config.toml
n_layer = 15
d_model = 192
n_experts = 128
experts_per_token = 4
d_expert = 64
d_shared_expert = 0
activation = "swiglu"
moe_layers = [1, 2, 3, 4, 5, 6, 7, 8, 9, 10, 11, 12, 13, 14]
router_score = "softmax"
normalize_top_k = true
routed_scale = 2.5
balance_loss = 0.00389
balance_bias = false
router_z_loss = 0.001
init_std_router = 0.0126
lr_router = 0.00156
vocab_size = 2048
norm = "rmsnorm"
norm_eps = 1e-05
tie_embeddings = false
optimizer = "soap_variant"
lr = 0.00622
beta1 = 0.95
beta2 = 0.98
grad_clip = 1.0
batch_tokens = 65536
seq_len = 1024
train_tokens = 476400000
steps = 7270
dataset = "wikipedia_en"
Below are experts of layer 5 (counted from 0) of a mixture-of-experts language model. Rows are named router (the router's row for the expert), gate (a neuron's input weights, with its number), up (a neuron's input weights, with its number) and show model dimensions 0-191. Each number is 500 + 25 x the weight over its row's rms, rounded and kept within 0 to 999. Numbers have three digits each.
Before each expert's rows: a language model's description of what the expert responds to; "gets" lists some tokens that make up at least twice as much of what it gets as of all text. This comes from a sample of Wikipedia text that the model never trained on. Tokens count by the router's weight.

# expert 42
It responds to: Mid-word pieces, especially g, t and ag, as in reco-g-nized, Bourgo-g-ne, alco-ho-l; also the words such, well, medal.
gets: "g", "t", "k", " g", "ag", "p"
router:442479465489480431505509515479505517485469496495475490523431552490520495478541511464489531484510496496485496486525480530489542494510526493520493493530487516529495503552497461498530499459506498491528520542471518503558511461510493487516473449484527484549504494479552519508544495505521477528555477474531495499526515507518563510478488482515497483536470470492516526477464484490469492495478542511525492520492525474497485490462499532484527470529513531520470473522460476547481538462486493523475540482519522490498527465509526496496497482501466513485488489487494509475501536545497485495
gate0:538529506498534514481487486485515551493487540522507483501501525487538506498506503481493520513492493474477500480496484476563490521506520476542508516494484470477496526504486505501538511493548488532488554487456494500505459536534489498503507484518520479480502534536503478493498515508474510485497493497529458522566485495493519528509489511561537503503541515495497450462512507492541485475484512497479460502551482485464497496472491558516531461525457506466531501571463473507514452526480514516469465506511503491494516486513543523553490508473459495517516479508484504482468438492509479546
up0:454520508500503487512483512502479456479478486484468528479513487518509489484504514535496512473545512504508484506524482514471457495488512496477502514511498500522457464527504515505468492521490546476505458465528505529473503495485493485489461479497500518515473482467488491487481521481497528535474500487520517478528492574462505492521533443500475514459475508492491558545526508460470537549524459516482494522477494506524504520522518461448468528455556519473487489492494480457491466490512453489537489453504523545496467469494522513495534488515522478477520538509495445540538511501465489485

# expert 39
It responds to: Tokens containing m, mid-word or word-initial, such as Gla-m-organ, Ety-m-ology, J-im, Mar, am, William, Tom.
gets: "m", "am", " Mar", " M", " m", " Ma"
router:467453470472469490541507540435545481455494516485472473508496527525534500497477506489498523508483505494535514471506482518506513492487477478499519505464472526519523555499492499459504501502488510528526521521497514452519486477526519488538473480444515476530525492463482510550519499520518461529512496505544478525474481515511512507495473484569509480539452491474532508508467503516475497495467528471500483511479515506506472483492504524492504484514469514530516492531465473518463496464432474538513522494521445506533508491482520508507520475517472528438484521539519527514520520497460486486
gate1:478493473499504473543521504459540459523510499480493496506523512544515534510502548505528527530489530518502546527518510537515475507503498494526520519485469472499536516524464504509524515462494518538515489472461461446515495484545483481516462478476459461473464492489457503511468464537512461490548515510487513478511515504473443482452519531527535503494507508500498505456497490473485515520495481486499512443487496535532497504540450494480459507515550480518462537517503517501490527530513507533495466464512478520525463514474470488492504497510485538518447471499496541501506474481526503492
up1:502455533474487479483465487476489540508458544525521499509487463505506519520504503471453519474529450498494455474495497530496530490537522519475514476487497518498493500475570510512520514495498474484519510499545496511482504471466496508499496515504482511495555510502540566515501531508504512510482480512508474531477489492512526507542470498499528519516482509499510489513469536534517477465458477479546511524537531488502492470483532498523536485531480542517532504515488463480483495462497477502533534557545522519513530525493499502540484519476473475494483547466520503513535520524461426530

# expert 0
It responds to: Single-letter word pieces inside words, mostly n, d and t, as in Len-n-on, Provi-n-ces, Shiel-d; also not, See.
gets: "n", "d", "t", " N", "k", "ed"
router:496507486501496463524508540455534522488471486475515509509451511485550503494481506477487493539512521465486526486512468516486499486523496507506502483458482495541512512498491440494499438487514507529481519504498517465534504492508495486510490446489511515535535478485510523485550518519516509505525500468502480525539498519538515511481516489523499461529481498492528553484468467482471460481500533492528499481485520533448516498449491516447519486485463509544495464520473457517499545527454486526512510493541531505494504443512487499502520481536467537503531547540516523457495521538464482494
gate1:543507511482507522528503498542504536485502522484523501454519501462516453512469544522504533487491505535495493502507502530487519525509480502470499486475455539494491474517445513562512500464503518505474494476506512481517516532522501462559462478518505509480486512517522512521558495509498527483538497497495508521511517492540532464503499488506484476504506483497506518484489512516500470537515525459466499456529524475429521502536481468482518498506516450531498502511544535475501527490485501512499484445487515490447535494514496503557498463455477542514521507531474514513528517454536536459
up1:491519499512493517514465513511512508485499511499513501479514532478507475531452503484511522498533490508503528498482494511474465544495490547457513479449500533486489464536453490504543486456466495488509482462498497522530477513482476473522477497508521505491517529469522522499531484511500501454520461494502488580536547482514518506513507484449467486512451498454523561513485456489500520508492483485527506459539546490459537520499510481477489503458493484505526467565476518492533521507465489503491483457457497491501545505496501561532519464476498552523498503524491505491493513476515508509

# expert 59
It responds to: Assorted word-internal or ending fragments after r or l, like split, Redshirt, knees, Medien, with no clear shared pattern.
gets: "e", "n", "k", "on", "ed", "g"
router:493499469479481513518508519465512554500472519458481478494488495514525506483522570470472518502505518489472508532507484507529533498498506486488505498482492528517501514500487462493478516450506516518528537514478503519495500485528498504561488481452504455517556479482521511518536499525516446522516473494545487514525525516505514533490498473523514475545517471470484509478483502501495487490441502511523479485481526505442476451452475502484504466504471516543469491523457476524474527484465453505496503501520539461534525462529519508506525483483471530490519495533515496477538504533443447494
gate2:519497518503493526544486494507471527512523564484529498452524494494537518463474527517493510484506481515502476506533550495536501525467497501485482522492544525510492483491498514472476510492484490504509514477550566525509495456502479438499510495465501440530459455494523504518530496484511506484489468512528502518532512511499519484524519459500510504524484508511495518499515541475500516492492538483511500463486511464514530553521480483470497455497509483485460516484456515492547466486465437527542486520535466542571478514490527494510515527494494500508520524506513496493542537547486487524
up2:507523532494559432503499520516478551513484490555479493494522505508496509516519584519483502482483545542514458466513514515495466452479458557490495500491471553500532463491450494490496516503499503523517553526494475518495520470493531470539474484505473479522505535478500533501500464507495513485472490547526500475499477465506499521509550521487507484517512472516497533500491485480456499480495503488482474518522465472477498496516503532503480498514466514512505467481504511494478470519454505495507475480460468470521496469449501521516460505509490517567509519494517480512516512493531457506